python train.py --n_experts=64 --hidden_act="squared_reglu" --moe_layers=[0, 1, 2, 3, 4, 5, 6, 7] --balance_loss=0.000245 --lr_router=0.0011 --vocab_size=16384 --norm_eps=1e-05 --beta1=0.9 --beta2=0.99 --max_seq_len=512 --train_tokens=671000000 --dataset="wikipedia_en"
Below are experts of layer 4 (counted from 0) of a mixture-of-experts language model. Rows are named router (the router's row for the expert), gate (a neuron's input weights, with its number), up (a neuron's input weights, with its number) and show model dimensions 0-95. Each number is 50 + 15 x the weight over its row's rms, rounded and kept within 0 to 99.
Before each expert's rows: a language model's description of what the expert responds to; "mostly gets" lists some tokens that are sent to it at least half of the time. This comes from a sample of Wikipedia text that the model never trained on.

# expert 1
It responds to: Given names and titles. Word-initial tokens opening a person's name or title, often after a list dash, "by" or "of", such as John, Dr., Mrs.
mostly gets: " Ricky", " Dr.", " Mike", " Joe", " Dave", " ENG"
router:55 52 52 33 57 68 34 76 66 56 31 36 36 41 32 46 76 68 54 63 52 32 43 57 46 62 45 59 48 54 65 34 18 30 55 56 32 55 34 47 69 66 65 53 44 37 20 44 29 65 48 54 67 31 63 43 53 51 41 64 59 51 61 54 33 73 48 31 65 70 61 28 45 46 48 40 47 47 40 49 50 60 53 64 40 21 55 19 31 53 56 70 66 70 21 60
gate0:29 38 43 34 56 47 38 34 61 54 53 40 39 35 28 45 36 66 55 38 51 61 33 29 66 65 53 53 52 42 73 71 48 32 61 57 50 46 48 52 19 42 55 29 59 49 37 47 21 52 47 63 34 41 60 34 35 53 43 75 57 29 26 80 36 36 51 49 82 76 61 45 36 62 47 63 46 37 72 32 50 52 57 67 44 64 46 59 26 26 37 26 48 56 43 36
up0:68 60 62 74 42 46 60 72 39 42 50 60 55 66 73 59 67 30 42 73 61 38 69 70 30 30 52 41 51 60 28 25 57 64 36 44 52 46 48 45 77 56 40 70 49 54 61 52 78 39 50 37 67 58 32 64 69 51 58 25 44 79 69 20 65 64 44 61 14 29 36 51 69 41 49 37 52 56 33 69 50 51 48 30 54 38 49 44 69 71 68 82 49 39 55 66

# expert 31
It responds to: Name-initial fragments. First pieces of less common given names and foreign place or title words, split mid-word, such as Cam(eroon), Sab(ine), Krist, Ale.
mostly gets: " Matt", " Ken", " Alex", " Ron", " Ash", " Tar"
router:53 56 55 31 49 60 28 77 69 51 31 37 38 39 29 49 65 55 52 58 46 36 49 46 46 48 45 49 49 64 56 41 34 36 40 54 19 63 38 36 71 50 58 51 33 48 13 45 34 74 54 46 67 26 47 36 55 49 48 60 64 47 70 51 21 79 63 25 55 60 57 35 39 34 61 48 52 45 32 39 41 70 59 63 32 20 57 33 21 63 58 58 62 70 34 58
gate0:67 48 43 31 74 32 41 41 37 31 45 57 50 34 65 55 45 51 68 62 46 63 44 57 59 63 55 55 44 68 63 49 74 53 66 70 38 40 61 28 28 60 55 79 40 78 22 54 52 35 35 45 75 63 34 42 22 45 56 36 40 21 46 68 50 41 51 21 54 40 53 43 49 66 40 55 47 68 29 47 47 67 33 51 40 65 67 53 95 70 71 02 45 57 58 59
up0:57 53 54 46 50 45 32 28 53 44 41 54 70 55 26 52 66 49 40 81 55 42 45 60 57 53 38 55 48 46 70 49 60 23 43 52 36 37 51 55 42 47 42 63 50 69 18 61 65 58 34 52 49 71 52 55 32 48 75 49 25 30 34 89 32 55 43 54 54 22 58 62 55 48 31 58 37 80 56 53 41 59 23 54 42 62 58 59 85 61 37 28 57 78 28 68

# expert 30
It responds to: Past-tense verbs. Past-tense verbs and -ed/-ing endings after a subject in biographies and sports: played, led, wrote, outsc-ored, letter-ed.
mostly gets: " gave", " worked", " wrote", " took", " led", " tells"
router:42 43 42 53 72 67 38 66 74 45 48 36 59 43 34 70 85 60 51 51 51 19 45 48 25 54 48 63 61 68 59 45 38 51 33 35 39 37 44 67 73 46 46 53 22 59 37 40 37 63 44 18 65 29 56 58 81 63 38 53 60 45 50 47 40 93 48 32 46 55 49 35 68 24 44 36 41 36 44 51 68 59 59 47 38 45 47 59 30 71 60 65 89 67 27 75
gate0:35 70 62 82 85 39 72 34 57 36 61 67 39 16 41 68 45 40 50 52 31 25 51 42 40 57 53 47 40 55 43 67 54 37 65 70 39 73 46 47 36 43 63 57 63 42 72 60 42 50 48 38 76 46 36 23 52 34 42 21 24 45 40 54 60 44 36 71 59 46 41 67 48 32 62 54 29 44 58 51 70 68 52 55 57 46 63 59 31 54 58 64 23 51 52 43
up0:57 26 20 45 66 51 09 54 46 50 39 14 50 54 59 27 44 37 61 19 33 53 43 51 40 19 39 54 64 53 61 39 51 70 62 40 56 47 50 51 58 62 29 55 45 65 37 58 60 23 55 38 49 69 69 59 50 63 37 56 47 40 82 69 53 41 29 29 52 53 56 35 37 50 58 82 34 36 31 52 66 43 81 47 33 42 56 40 61 67 39 28 75 45 60 79

# expert 32
It responds to: Song and title words. Words in song, album and event titles and table headers, such as You, Love, Night, Year, Title, Wel-come, plus currency signs.
mostly gets: " You", " Love", " £", " you", " Night", " Title"
router:59 38 58 34 57 66 53 74 57 64 34 45 65 47 60 66 61 60 38 65 52 38 49 50 38 47 42 55 54 70 66 47 32 39 49 51 37 62 53 55 77 45 63 64 36 33 22 47 29 64 38 63 67 28 58 45 57 59 39 66 37 57 67 77 29 86 62 29 46 74 52 33 58 35 48 42 54 40 44 32 53 69 52 65 41 38 39 34 43 54 67 43 90 64 23 38
gate0:68 55 56 58 70 41 47 58 32 34 41 28 69 54 43 71 57 51 40 74 33 56 48 36 50 48 44 76 65 43 33 35 38 29 61 35 73 64 59 64 39 68 40 42 36 36 52 32 35 51 54 54 32 20 47 60 52 48 34 37 41 47 61 55 47 55 68 48 44 45 37 67 57 62 48 44 33 48 69 47 46 39 64 73 58 49 64 67 66 45 56 66 62 23 72 43
up0:85 58 37 58 37 51 49 35 42 53 72 37 74 43 44 32 62 61 43 33 58 60 34 34 17 26 63 68 28 39 40 64 43 44 72 71 47 48 41 55 78 53 77 51 57 45 28 39 41 39 49 27 86 44 61 65 85 26 40 26 40 59 63 54 79 41 41 60 53 99 42 61 44 47 45 77 51 36 57 37 56 68 53 48 38 63 53 54 58 51 34 51 69 52 54 61